Experts of a small language model.
Size: 13 layers, vocabulary 3182, 52.1M parameters.
Experts: 40 experts in each of 6 layers, 1 pick a token, a softmax router.
Training: a variant of SOAP for the experts, 298M tokens.
Below are experts of layer 3 (counted from 0) of a mixture-of-experts language model. Rows are named router (the router's row for the expert), up (a neuron's input weights, with its number), down (a neuron's output weights, with its number) and show model dimensions 0-255. Each number is 50 + 15 x the weight over its row's rms, rounded and kept within 0 to 99.
After each expert's rows: a language model's description of what the expert responds to; "comes after" lists some tokens at least twice as common just before its tokens as in all text. This comes from a sample of Wikipedia text that the model never trained on. Tokens count by the router's weight.

# expert 13
router:36 21 52 70 39 43 40 56 50 63 68 68 61 74 48 19 43 58 48 48 39 54 72 23 58 82 50 38 46 83 62 55 42 48 36 33 59 43 44 45 72 64 51 45 56 51 25 37 60 50 64 49 67 61 34 50 24 62 44 78 58 58 43 49 74 40 46 52 59 77 75 66 39 35 63 32 49 40 49 41 57 32 41 58 42 46 41 43 29 74 28 70 59 86 47 57 58 32 67 56 26 45 94 56 57 61 41 51 73 27 41 63 55 39 65 83 59 45 55 72 46 56 46 73 43 46 50 55 53 91 60 43 61 56 52 62 37 47 50 60 26 68 51 78 48 45 52 50 65 75 41 58 54 41 31 65 42 26 29 30 48 43 23 58 51 34 35 39 41 59 32 63 68 26 37 52 38 39 65 72 34 54 51 69 43 44 52 63 71 31 53 76 38 37 67 48 66 46 70 31 32 47 49 51 74 49 61 59 23 77 35 42 56 30 53 49 64 61 65 56 27 22 25 68 73 82 62 63 62 60 34 65 58 42 75 49 69 47 44 68 62 86 54 41 48 46 51 72 55 67 57 56 57 19 39 57
up1:62 41 40 62 46 60 51 31 57 67 53 50 63 65 44 62 40 68 40 45 62 54 34 14 76 81 76 72 45 45 26 58 68 51 25 21 54 35 70 20 45 42 35 47 49 40 55 81 33 39 55 58 41 18 28 23 56 83 76 24 35 58 34 61 77 61 67 57 45 80 54 39 81 67 58 36 66 41 58 39 44 58 59 37 62 84 56 39 65 46 80 48 50 50 52 66 40 62 36 53 71 31 50 29 51 54 32 52 46 55 43 52 72 63 72 36 65 70 37 32 55 59 31 60 62 52 49 66 62 56 53 40 37 26 90 73 43 51 62 42 49 40 29 58 52 48 55 66 47 34 59 43 47 22 66 47 60 31 52 38 51 40 57 57 53 31 42 49 33 47 33 54 51 48 61 38 53 10 65 36 44 52 68 50 49 73 62 34 31 50 58 51 64 55 29 33 50 49 22 63 33 56 59 14 64 71 65 46 40 36 62 48 51 54 57 30 41 55 50 26 42 69 44 69 69 43 55 64 57 39 62 45 43 52 44 39 66 48 42 83 40 46 43 21 60 30 42 74 50 75 55 20 67 37 20 53
down1:45 49 32 65 46 48 42 38 42 52 48 66 51 43 47 32 29 49 50 70 46 53 16 30 47 31 66 50 38 62 58 43 55 27 54 53 34 70 43 90 57 61 23 36 65 58 60 55 38 44 33 49 49 40 50 62 44 38 33 36 60 20 51 58 53 53 26 35 48 43 63 80 55 51 32 49 48 62 60 76 77 64 25 59 55 17 23 52 68 32 62 74 05 39 54 57 65 40 43 17 38 33 38 53 31 72 49 41 58 50 43 61 29 52 45 48 39 64 61 23 29 56 39 65 74 55 36 80 58 68 28 78 79 38 46 67 68 20 27 69 24 57 49 30 74 34 49 62 30 50 50 49 45 48 33 76 26 34 40 68 40 37 38 35 43 36 71 54 49 53 49 55 30 34 62 60 63 33 58 24 65 56 70 31 35 65 50 43 68 52 32 60 62 62 56 89 36 42 46 54 61 73 51 52 58 68 44 45 40 58 63 62 33 26 49 44 28 49 34 33 47 68 37 21 69 50 32 56 57 67 83 47 69 48 66 41 66 52 46 70 55 50 59 48 25 39 38 48 38 59 68 54 53 42 38 68
It responds to: Line breaks ending infobox or list entries before the next "- Field:" line, plus table pipes, semicolons and parentheses in structured data.
comes after: ")", "|", ";", "a", ".", "ia"

# expert 30
router:48 48 55 57 26 54 24 62 76 73 56 80 62 69 65 58 32 90 37 53 60 37 59 66 57 35 68 59 38 72 69 77 63 11 06 38 38 36 51 50 69 52 68 49 27 59 32 40 61 26 55 44 54 57 44 61 32 51 53 53 42 53 43 49 58 45 47 69 41 74 45 41 44 55 76 36 46 33 59 38 86 49 43 61 53 30 48 28 36 47 12 47 57 67 62 48 70 45 55 49 45 52 66 86 58 52 51 51 47 53 57 58 39 21 85 65 39 54 43 76 45 42 46 57 45 47 49 42 62 74 79 43 57 74 73 68 68 41 36 54 37 65 81 80 70 58 24 49 66 57 51 36 46 40 41 42 34 18 39 69 44 26 38 53 39 54 30 48 50 41 50 51 50 43 56 49 63 52 54 60 54 39 90 44 55 51 63 55 60 31 78 50 52 55 47 36 69 53 67 34 40 35 43 59 73 52 42 34 22 55 37 37 64 36 59 49 63 53 68 57 25 56 48 59 47 72 58 58 72 45 43 58 72 36 63 06 53 57 46 62 52 78 56 47 43 24 49 43 32 65 67 68 42 54 43 72
up1:52 52 60 43 50 65 31 87 46 74 07 39 28 53 57 62 54 57 38 55 60 54 42 31 46 64 55 56 34 39 03 53 73 11 40 72 51 51 85 46 39 39 27 52 82 48 60 21 53 51 23 40 65 34 45 23 74 49 30 51 52 57 52 59 62 48 54 57 59 52 61 58 57 58 54 51 67 37 32 40 39 43 68 48 31 51 65 24 64 52 46 88 54 71 50 47 60 49 69 65 95 35 67 39 65 51 32 46 67 68 55 44 26 54 38 38 78 40 52 47 45 30 45 42 48 50 66 51 51 52 48 42 63 60 37 81 07 28 25 63 65 43 43 31 36 60 47 49 85 51 61 62 73 44 60 46 37 52 58 62 63 35 30 55 40 58 43 28 57 55 64 39 48 36 45 51 30 36 37 62 41 41 28 48 47 33 15 61 31 40 71 57 44 46 79 39 53 41 43 42 58 43 60 43 17 54 61 31 51 44 79 67 28 46 58 61 41 55 31 56 61 33 41 62 48 43 49 67 63 52 46 55 62 48 55 48 72 44 54 31 80 26 28 47 51 68 41 48 50 27 28 36 40 48 53 68
down1:64 64 18 56 40 27 58 55 67 58 60 48 52 65 30 43 36 50 50 37 51 43 54 28 40 36 76 47 40 41 32 46 44 44 74 25 30 61 32 32 97 48 48 27 48 49 41 60 44 37 43 41 59 24 50 65 69 58 42 59 72 31 63 52 75 42 28 57 70 56 41 69 61 61 59 42 43 47 26 52 52 75 50 77 75 65 50 37 30 77 61 49 39 57 47 48 51 35 72 90 48 64 43 63 46 55 40 32 62 90 55 64 49 62 45 39 47 48 30 73 70 38 55 52 64 54 75 35 68 67 54 10 24 17 41 51 65 45 53 56 42 70 49 45 72 57 76 82 53 69 71 65 53 61 57 57 78 57 35 51 51 34 49 51 53 28 34 32 60 28 44 69 37 90 68 36 53 59 14 43 61 36 50 22 64 88 47 59 48 37 57 54 70 69 56 33 41 35 64 42 34 31 67 47 45 63 56 64 40 57 55 58 45 57 46 61 46 46 47 34 30 66 57 38 47 44 54 41 28 41 68 53 73 68 57 55 45 75 59 47 40 34 58 27 25 47 58 66 55 60 43 51 68 58 62 59
It responds to: First three digits of four-digit years in dates, birth lines and tables, such as 194 in 1947, 201 in 2016.
comes after: "| ", "(", ", ", ",", "in ", "–"

# expert 21
router:50 45 39 58 52 48 25 75 54 88 71 77 72 67 54 46 40 63 69 43 62 48 63 23 49 60 27 35 60 82 57 57 54 68 56 41 43 36 31 60 64 34 58 52 52 50 23 21 51 50 57 13 52 32 44 53 53 39 42 54 53 55 35 42 62 29 28 83 56 57 63 32 47 73 59 44 36 28 39 50 62 67 45 44 46 43 64 34 49 41 43 64 73 59 60 58 40 25 38 53 31 70 65 41 55 51 66 68 63 28 27 77 58 45 39 41 53 85 32 66 43 50 74 70 50 44 59 60 50 55 54 37 36 53 60 65 64 70 39 64 16 67 70 46 67 69 32 35 54 64 59 41 42 49 08 55 57 37 50 43 81 44 60 50 40 45 49 53 49 50 12 40 45 52 36 62 60 50 50 61 27 66 47 76 55 33 43 69 46 45 77 55 43 73 49 36 48 03 57 54 51 21 43 50 65 74 59 36 36 57 49 28 45 51 68 35 75 53 71 46 30 42 19 53 50 56 61 74 76 38 40 81 57 45 36 46 58 45 59 66 56 73 61 37 66 36 24 69 43 67 33 50 41 55 38 70
up1:34 24 53 39 34 38 41 63 72 42 43 64 54 41 44 53 51 43 48 57 40 64 50 79 55 50 56 33 58 69 39 41 61 56 80 51 44 41 50 22 74 07 64 55 61 64 37 29 47 63 33 33 82 32 41 69 47 78 73 50 50 54 26 90 39 67 47 21 49 33 43 35 68 18 42 57 70 50 48 63 22 41 56 19 69 39 60 55 43 65 42 36 53 46 45 58 40 55 60 69 41 38 27 39 80 40 67 61 57 49 67 49 33 46 40 65 59 57 48 55 34 82 71 76 33 39 57 37 32 59 62 12 60 54 63 36 67 24 40 56 38 18 64 59 41 59 65 59 25 73 73 54 20 51 67 60 54 23 43 39 47 54 55 38 54 90 51 38 46 58 49 54 39 79 62 44 42 70 44 67 36 51 36 82 50 65 65 62 47 32 41 86 82 34 48 50 30 47 54 38 52 77 35 61 50 39 66 43 57 56 60 65 66 78 37 49 72 41 64 37 42 48 32 27 60 39 42 50 57 52 50 60 14 54 52 56 60 54 47 65 41 36 53 52 47 43 55 43 54 54 66 53 58 41 41 41
down1:57 39 71 36 60 35 86 63 27 64 27 32 38 49 64 28 68 55 58 47 45 56 54 56 52 16 22 17 42 59 47 61 63 41 55 54 68 45 61 27 61 48 48 59 55 39 53 55 49 64 50 66 14 56 44 59 56 70 69 33 47 52 16 54 50 10 26 54 63 33 46 50 64 43 38 57 47 59 65 36 65 65 47 60 54 54 59 35 32 63 72 68 37 53 69 34 71 65 57 47 24 40 64 79 29 35 54 52 51 49 82 59 56 64 62 66 45 54 65 67 41 37 67 65 39 38 54 29 47 53 50 66 47 59 70 40 57 16 58 72 51 30 64 45 41 25 43 21 60 55 74 61 35 56 84 64 67 52 21 58 40 74 37 51 41 72 41 83 46 30 58 56 43 49 35 29 61 68 38 50 30 61 30 64 34 40 48 74 51 25 36 68 67 47 41 09 34 48 55 60 34 62 34 55 44 44 51 47 76 54 48 45 62 86 69 40 42 34 55 65 30 31 45 54 48 36 36 43 41 33 33 59 69 44 29 41 43 32 43 37 53 32 70 28 62 54 57 64 27 49 65 54 76 56 51 34
It responds to: The articles a and an, plus one and another, opening a noun phrase after is, as or with, as in an Indian guru.
comes after: "is ", "as ", "'", "was ", "with ", ", "

# expert 22
router:45 56 47 47 23 31 60 56 66 70 65 92 52 76 75 53 45 63 43 59 49 54 82 46 40 40 57 42 41 58 57 53 56 25 40 54 43 43 24 60 64 55 37 39 77 54 28 31 55 45 70 33 53 41 35 77 35 69 34 58 40 68 42 24 58 52 43 30 76 63 52 52 49 58 49 37 36 43 50 46 59 57 45 34 59 39 48 43 37 54 50 67 38 61 68 60 72 19 54 41 50 50 50 66 60 42 49 63 52 17 21 50 55 21 54 44 42 53 51 65 33 19 26 76 41 59 55 49 76 58 86 49 53 56 78 59 72 61 28 47 32 66 73 40 56 83 53 41 71 38 56 37 47 49 52 54 60 32 24 48 74 41 44 36 39 36 49 25 42 56 31 62 67 29 43 32 70 57 58 46 46 65 80 71 54 43 46 34 61 44 67 35 54 62 61 33 50 37 71 27 50 48 68 62 56 74 58 38 46 70 54 30 44 21 73 43 66 45 72 55 19 40 39 43 56 48 73 66 71 40 18 49 76 36 65 45 83 52 35 79 39 43 53 63 43 47 41 67 62 74 39 55 24 44 30 72
up1:36 45 51 48 46 37 37 42 46 49 57 70 77 46 50 78 41 74 50 51 29 55 68 56 76 59 55 64 51 52 42 61 13 65 65 44 41 58 49 40 51 59 35 53 64 57 32 45 17 64 61 63 49 48 61 66 51 41 41 31 85 25 41 28 64 41 35 49 66 48 48 56 54 78 32 31 44 67 52 29 32 45 64 78 38 30 40 51 80 46 46 52 30 60 41 44 44 55 56 70 55 62 85 49 49 32 18 48 32 58 57 64 35 47 68 28 50 47 57 35 69 45 40 65 53 51 33 46 41 37 41 41 50 50 27 43 59 51 53 11 56 61 48 78 34 68 56 48 64 16 74 53 54 39 38 73 65 56 53 58 24 50 53 43 61 65 25 73 13 52 68 63 48 62 56 48 50 27 43 61 62 65 45 37 78 72 26 42 56 36 40 49 38 67 58 61 54 59 72 51 51 39 68 77 71 75 76 27 68 79 40 46 52 51 47 73 51 54 65 49 79 73 54 39 76 56 43 45 60 65 33 52 41 55 56 30 62 62 39 61 67 51 26 52 26 61 45 41 23 65 32 88 34 82 44 61
down1:49 36 73 79 73 35 75 14 44 52 46 70 45 42 67 48 54 57 56 50 63 67 68 57 53 22 41 60 60 60 57 54 38 54 63 65 53 70 50 27 38 83 23 55 52 38 49 49 47 39 41 59 25 38 50 74 58 37 28 51 51 33 55 65 60 44 56 92 39 49 66 62 56 55 50 18 52 60 34 52 37 48 24 69 49 40 53 40 50 47 53 41 51 43 95 46 55 51 76 56 44 60 74 91 49 45 57 59 46 44 48 68 88 58 26 51 49 29 72 44 36 30 51 50 58 31 76 44 31 24 60 45 61 66 56 56 28 43 32 84 72 82 26 42 38 59 15 38 72 52 46 60 41 24 68 66 53 83 30 67 41 46 67 71 50 55 52 53 56 35 41 48 55 42 59 09 75 44 46 38 74 40 51 58 25 59 37 50 45 49 33 41 36 30 35 42 51 32 62 44 56 54 61 58 69 57 58 52 54 33 39 64 21 34 64 59 49 51 26 68 45 51 58 37 27 43 62 60 68 48 39 57 58 67 50 44 39 38 52 50 51 34 74 53 28 44 60 65 69 66 66 81 55 57 52 62
It responds to: The determiner the and possessives his, their, its, her, this after prepositions or clause starts, such as over his refusal.
comes after: "of ", "in ", "to ", "for ", "at ", "on "

# expert 31
router:11 68 69 43 48 30 30 72 60 73 56 49 59 72 61 42 23 66 39 56 51 49 64 60 38 63 53 44 35 65 57 53 57 58 33 56 33 59 56 60 61 34 39 49 31 43 31 35 50 47 78 44 62 13 47 79 08 53 31 56 35 68 40 39 44 29 46 60 82 49 61 56 39 50 66 54 41 65 55 37 77 34 37 43 56 40 38 54 33 43 24 53 82 64 55 34 74 26 47 55 50 49 66 76 44 30 48 60 45 62 33 66 66 58 82 48 61 57 42 72 26 46 54 78 62 40 37 43 61 45 58 42 69 62 72 61 38 62 22 54 35 45 46 48 43 34 44 61 75 68 35 23 70 45 40 45 65 35 20 65 61 43 49 52 55 45 34 35 59 41 41 68 62 63 40 58 59 51 54 48 60 82 74 87 33 27 46 40 65 43 57 66 57 65 53 66 57 40 52 41 73 51 52 56 99 58 75 63 51 67 21 39 46 43 53 65 41 64 84 44 30 61 08 66 35 43 66 60 57 52 49 73 57 44 51 59 70 63 51 55 53 57 47 42 43 32 52 58 49 72 32 35 56 53 39 57
up0:52 44 43 28 64 59 27 68 73 53 78 50 46 54 71 34 86 37 46 35 60 55 56 50 54 64 52 29 60 48 67 67 80 75 48 63 48 67 59 32 39 63 54 43 50 38 40 47 36 43 46 64 52 43 34 41 53 47 48 46 46 32 27 49 17 14 02 40 62 38 51 69 38 86 76 32 52 51 44 38 50 43 60 48 57 52 43 59 60 75 44 47 45 37 61 30 64 84 56 80 39 54 37 50 73 43 70 14 67 45 67 67 81 48 64 50 40 53 54 90 44 13 49 65 50 53 42 48 63 48 69 55 74 81 75 42 39 48 68 33 29 38 16 73 44 72 55 38 40 52 34 68 33 20 44 39 22 48 35 63 43 29 28 54 63 63 50 65 57 54 25 51 42 57 48 33 67 38 37 34 38 39 35 58 53 35 47 39 58 41 40 31 37 45 55 60 43 44 59 34 59 54 44 17 62 61 42 38 63 20 42 38 81 48 60 51 44 48 59 46 64 40 44 70 45 30 49 61 59 52 66 45 20 54 46 40 49 41 61 34 43 53 60 56 53 70 55 66 42 53 59 53 67 20 67 28
down0:47 48 50 73 40 55 32 34 54 62 54 67 47 47 59 79 79 75 32 62 51 13 33 56 61 65 35 32 40 50 45 74 01 70 43 43 49 51 53 71 33 48 43 45 16 39 57 65 59 61 39 58 59 42 19 46 53 48 63 49 61 60 68 24 34 29 42 84 51 61 56 60 57 61 27 47 63 88 44 60 45 55 51 50 29 47 50 52 59 60 35 67 74 29 23 76 65 60 64 27 72 50 33 22 16 52 65 66 64 33 74 65 35 61 49 43 36 48 53 19 60 61 47 48 48 72 73 18 68 68 37 54 73 50 63 54 60 69 60 23 52 57 68 60 76 58 42 48 44 63 64 53 50 37 36 64 20 49 36 52 29 70 40 66 73 68 61 53 50 28 53 52 58 21 25 15 41 45 40 54 57 47 47 39 26 45 52 44 25 49 50 43 23 45 50 68 38 51 50 41 77 48 66 56 39 40 49 51 45 31 64 58 78 41 62 37 47 36 59 51 44 40 31 73 54 40 50 35 43 55 40 48 52 70 39 45 52 53 54 57 43 80 30 13 59 41 59 49 47 47 39 28 46 56 52 49
It responds to: Auxiliaries, adverbs and quantifiers in running prose, like have, had, has, also, only, first, which, and -ly endings as absolut-ely.
comes after: ", ", "and ", "the ", "is ", "was ", "as "

# expert 37
router:47 42 54 44 42 45 55 65 62 74 56 57 58 76 79 25 37 64 47 35 46 52 50 50 73 53 44 41 21 83 51 54 50 29 49 43 55 44 58 33 52 39 46 39 42 51 20 54 60 32 33 43 48 57 28 62 39 36 37 34 57 57 34 42 65 47 53 57 70 38 31 62 47 57 58 54 56 52 49 31 73 53 24 35 59 43 34 21 54 30 35 56 78 63 57 68 71 27 64 48 26 51 58 70 64 50 41 56 77 53 49 72 64 38 46 59 50 55 56 51 23 27 57 56 67 50 30 43 52 64 66 48 71 54 87 58 50 61 57 56 48 62 70 63 32 53 43 65 60 58 58 52 67 57 16 46 39 48 22 49 51 25 41 32 50 43 38 40 46 24 31 46 72 33 44 47 61 38 36 65 46 56 81 95 51 44 74 37 59 29 43 62 65 54 62 36 80 14 69 34 32 41 48 55 99 58 71 47 51 65 45 27 48 54 73 62 68 37 70 64 31 46 18 72 40 56 54 53 66 46 47 72 76 31 85 64 85 56 60 73 48 59 45 44 38 38 45 58 45 52 56 32 47 50 35 61
up1:67 52 41 27 39 44 65 49 40 30 40 70 46 69 43 13 28 35 44 50 21 52 51 66 43 63 42 52 43 43 66 42 40 46 56 35 71 66 71 36 64 48 72 43 62 73 56 58 50 40 55 38 52 79 64 51 25 44 48 45 67 73 53 50 98 44 59 21 80 72 52 42 64 42 77 57 30 01 62 63 43 61 39 31 64 27 52 62 55 50 53 65 67 64 06 69 52 38 42 45 27 53 41 43 54 70 37 36 41 44 26 67 48 60 28 50 47 52 39 52 45 59 58 58 42 54 37 40 45 26 33 60 37 48 85 65 62 36 17 42 58 56 46 51 46 50 36 71 58 60 38 52 46 57 57 58 48 43 63 47 41 78 52 77 60 43 53 62 27 35 51 07 08 58 59 38 57 57 65 68 47 44 61 56 60 59 53 55 24 54 63 40 38 55 45 69 45 81 55 51 45 44 32 61 52 60 40 45 83 54 55 60 61 67 20 48 41 44 38 32 23 60 55 38 10 49 56 37 66 44 49 56 53 56 59 47 40 56 54 30 56 43 23 62 60 37 50 50 54 83 66 35 48 31 61 78
down1:66 22 75 73 32 45 38 56 25 57 39 53 36 36 51 34 33 49 46 33 70 63 80 37 70 65 49 64 69 41 60 73 63 62 45 47 59 47 45 59 53 57 15 32 35 38 62 59 38 22 53 49 43 37 68 50 57 28 40 54 52 74 68 72 76 59 52 31 71 56 40 57 59 30 38 28 34 35 61 54 70 72 51 19 60 59 48 60 71 70 46 69 72 57 27 47 59 60 61 68 26 49 60 68 33 78 43 66 39 71 77 63 52 63 50 58 35 68 21 28 38 73 49 33 46 51 42 64 32 81 59 51 50 75 51 49 37 59 36 38 50 52 24 49 28 12 37 42 90 53 67 59 45 65 55 62 45 59 24 77 63 39 93 54 75 59 62 38 48 40 47 52 29 64 58 40 57 42 41 40 42 41 48 50 48 49 67 72 60 28 45 60 50 66 65 29 50 41 29 79 35 48 43 58 45 59 45 25 32 42 76 28 42 43 44 58 66 51 26 31 38 59 48 79 47 59 57 58 70 40 38 38 50 32 61 45 58 53 31 46 44 54 61 32 59 52 69 49 26 49 44 64 35 69 60 39
It responds to: Opening quotation marks and parentheses that begin titles, quotations or glosses, as in "Sugar Hill", "generally favorable", (ADH1B).
comes after: "| ", "). ", "as ", ": ", "\n\n", "\" "

# expert 29
router:35 44 64 43 25 40 43 63 73 56 68 68 69 55 56 57 32 34 59 56 65 54 51 52 68 52 64 47 33 75 61 65 60 44 15 39 33 52 36 49 54 40 72 37 45 59 11 38 82 10 58 37 59 55 42 65 48 67 47 53 32 51 38 36 54 35 50 82 44 77 39 34 61 60 65 39 46 38 40 53 50 55 47 38 51 23 59 31 26 51 43 79 51 73 40 60 54 46 42 57 42 48 68 71 62 53 48 47 72 33 50 53 46 27 51 66 34 61 53 42 56 45 46 62 59 62 39 72 57 71 64 38 69 78 62 79 77 50 40 52 38 43 79 63 49 57 20 72 82 72 66 28 47 24 41 55 35 43 47 63 81 20 31 48 47 33 31 31 47 52 52 56 40 22 41 43 70 33 34 49 52 41 70 71 27 39 43 40 64 23 62 71 49 75 45 35 77 47 50 54 33 39 42 72 52 52 57 38 51 68 39 70 25 39 63 70 43 52 57 67 32 62 28 48 56 63 65 61 71 48 33 71 58 44 93 30 61 63 47 63 73 50 52 46 58 40 15 43 61 59 36 58 48 37 53 64
up1:64 41 30 35 27 71 49 56 40 40 59 43 64 96 62 73 35 50 56 35 38 48 40 49 41 61 58 63 61 46 63 57 62 39 43 64 54 43 63 24 47 37 45 49 65 66 53 46 82 47 54 50 45 29 63 50 43 76 70 38 41 23 65 50 48 37 64 54 48 50 67 62 39 35 33 59 60 57 42 56 66 61 28 56 46 61 74 42 76 50 56 20 73 59 44 44 54 30 77 62 57 00 43 62 86 53 53 59 46 55 73 72 44 25 52 44 39 44 51 33 87 29 53 70 76 70 63 44 61 58 24 47 59 51 11 33 46 60 55 52 76 38 48 51 22 54 48 62 51 54 57 48 54 48 53 47 65 77 58 50 48 51 57 32 41 78 45 54 58 27 58 36 84 39 36 62 18 35 67 43 71 75 76 32 55 44 58 46 26 61 41 45 55 68 51 72 55 50 48 39 57 45 44 35 31 28 45 38 59 45 46 62 37 43 62 24 25 45 60 31 42 32 29 50 57 42 59 60 60 34 58 69 54 51 67 41 50 60 59 58 82 00 38 51 45 47 37 77 58 31 55 46 50 42 33 67
down1:54 45 69 32 72 31 49 52 46 47 36 38 45 36 43 36 65 26 73 57 56 30 51 22 38 46 75 79 35 67 46 61 77 18 52 55 75 50 58 65 47 57 53 56 54 38 70 59 43 54 51 54 51 47 57 41 70 33 67 71 36 57 30 43 64 67 48 58 48 63 36 40 94 49 44 44 66 55 38 47 60 53 74 64 22 66 64 77 71 40 60 33 54 28 39 63 51 39 42 34 52 84 70 51 34 53 46 71 50 47 64 55 26 75 87 56 67 51 38 54 57 46 64 51 50 43 45 61 45 28 47 43 64 58 70 33 70 70 48 50 66 61 48 59 48 53 65 53 60 48 58 41 79 49 33 65 57 70 74 43 67 39 73 74 53 45 40 39 31 46 71 61 14 59 49 46 30 24 83 57 50 42 32 60 46 58 27 50 37 50 30 52 35 72 75 17 51 71 53 11 42 51 44 52 58 66 61 49 61 59 70 51 46 42 58 67 29 56 42 44 49 44 37 49 44 54 72 35 80 74 50 36 42 59 38 37 81 56 25 57 23 51 51 66 39 69 37 43 35 32 37 25 73 84 58 38
It responds to: Single digits, mostly the last digit of a year after 199, 201 or 187, in date ranges and dates, as in 1988–1993.
comes after: "201", "200", "202", "199", "198", "–"

# expert 28
router:52 30 59 49 28 60 26 81 71 64 70 48 74 52 42 49 57 65 56 67 62 77 58 48 56 45 60 41 24 52 52 57 80 48 44 46 63 36 43 38 49 60 52 36 34 53 48 35 62 40 41 37 41 10 61 48 35 78 26 52 53 50 54 43 72 52 40 83 65 71 60 59 68 32 61 21 40 37 47 37 66 52 57 62 43 50 50 48 40 40 34 57 56 80 55 48 53 32 54 76 51 51 61 52 57 43 66 46 48 51 57 60 53 38 37 57 62 72 56 50 30 31 48 72 49 75 22 54 37 51 65 57 59 67 42 77 67 56 30 42 49 50 60 68 53 46 41 47 37 73 36 44 56 37 17 66 78 12 46 53 62 48 35 53 50 24 42 31 54 60 46 63 40 25 44 34 79 54 47 59 39 36 66 64 51 58 70 60 64 60 78 39 46 71 78 57 65 20 90 37 61 41 39 43 83 62 73 50 31 87 49 49 68 39 63 64 69 62 65 48 40 36 45 79 38 66 43 68 68 46 20 35 70 48 64 45 51 41 46 61 45 65 52 26 24 38 22 77 64 68 61 61 72 39 62 71
up0:50 61 46 45 42 76 43 39 67 65 53 31 36 38 53 37 56 50 81 85 61 32 49 95 64 82 36 37 55 52 54 36 71 54 36 49 44 62 74 69 45 23 52 62 40 41 68 49 59 46 38 56 80 47 70 68 86 47 36 37 47 36 32 51 49 38 25 42 77 61 47 45 56 62 49 27 49 63 34 57 49 39 54 56 64 17 67 47 48 28 31 36 27 15 68 71 81 46 56 23 52 60 45 47 56 48 54 49 28 49 62 78 73 38 57 47 57 27 36 61 44 81 64 57 57 43 42 47 64 52 45 61 65 47 55 50 41 70 76 32 49 50 60 49 43 39 53 49 44 44 42 52 50 70 71 38 55 48 43 78 36 54 41 32 40 67 56 45 60 61 61 36 32 40 65 53 55 62 78 61 47 65 47 64 56 46 42 59 45 86 37 46 63 62 36 62 61 49 04 24 37 42 70 63 88 47 46 37 68 37 82 37 52 57 38 24 52 60 55 41 43 44 62 70 40 66 26 70 63 42 56 52 60 44 37 71 39 34 32 37 63 56 79 15 63 19 36 56 43 49 52 32 48 53 58 63
down0:26 55 63 60 51 65 32 55 27 29 44 54 76 50 34 70 63 36 68 33 51 58 73 53 55 51 38 62 60 49 58 58 45 38 53 37 46 69 80 50 33 76 33 34 46 54 19 34 48 31 32 38 33 60 58 20 38 58 57 41 60 21 56 47 41 30 45 57 36 50 76 44 59 43 68 43 52 54 57 71 76 49 64 49 68 53 42 41 38 41 43 50 38 43 50 58 52 42 51 55 45 44 61 44 29 24 58 57 60 19 20 56 52 52 27 35 57 61 59 43 68 55 50 64 62 70 57 50 35 55 33 57 62 76 64 48 45 61 58 63 76 74 83 48 40 56 77 64 73 58 19 08 55 60 32 03 66 38 60 53 42 77 80 37 72 23 39 25 43 62 60 56 60 65 43 51 38 39 59 73 37 68 36 62 67 58 56 43 59 53 76 30 40 51 37 50 31 61 66 54 12 55 49 52 46 32 61 34 72 43 42 23 58 43 47 54 66 38 69 51 54 44 56 49 56 55 50 64 44 55 10 29 38 68 48 54 68 67 53 46 76 51 67 47 24 69 28 48 31 66 70 30 23 36 60 47
It responds to: Double line breaks after titles or short descriptions and == heading markers, plus unit abbreviations like km, sq, and Website, UTC.
comes after: "=", ".", "==", ")", "===", "er"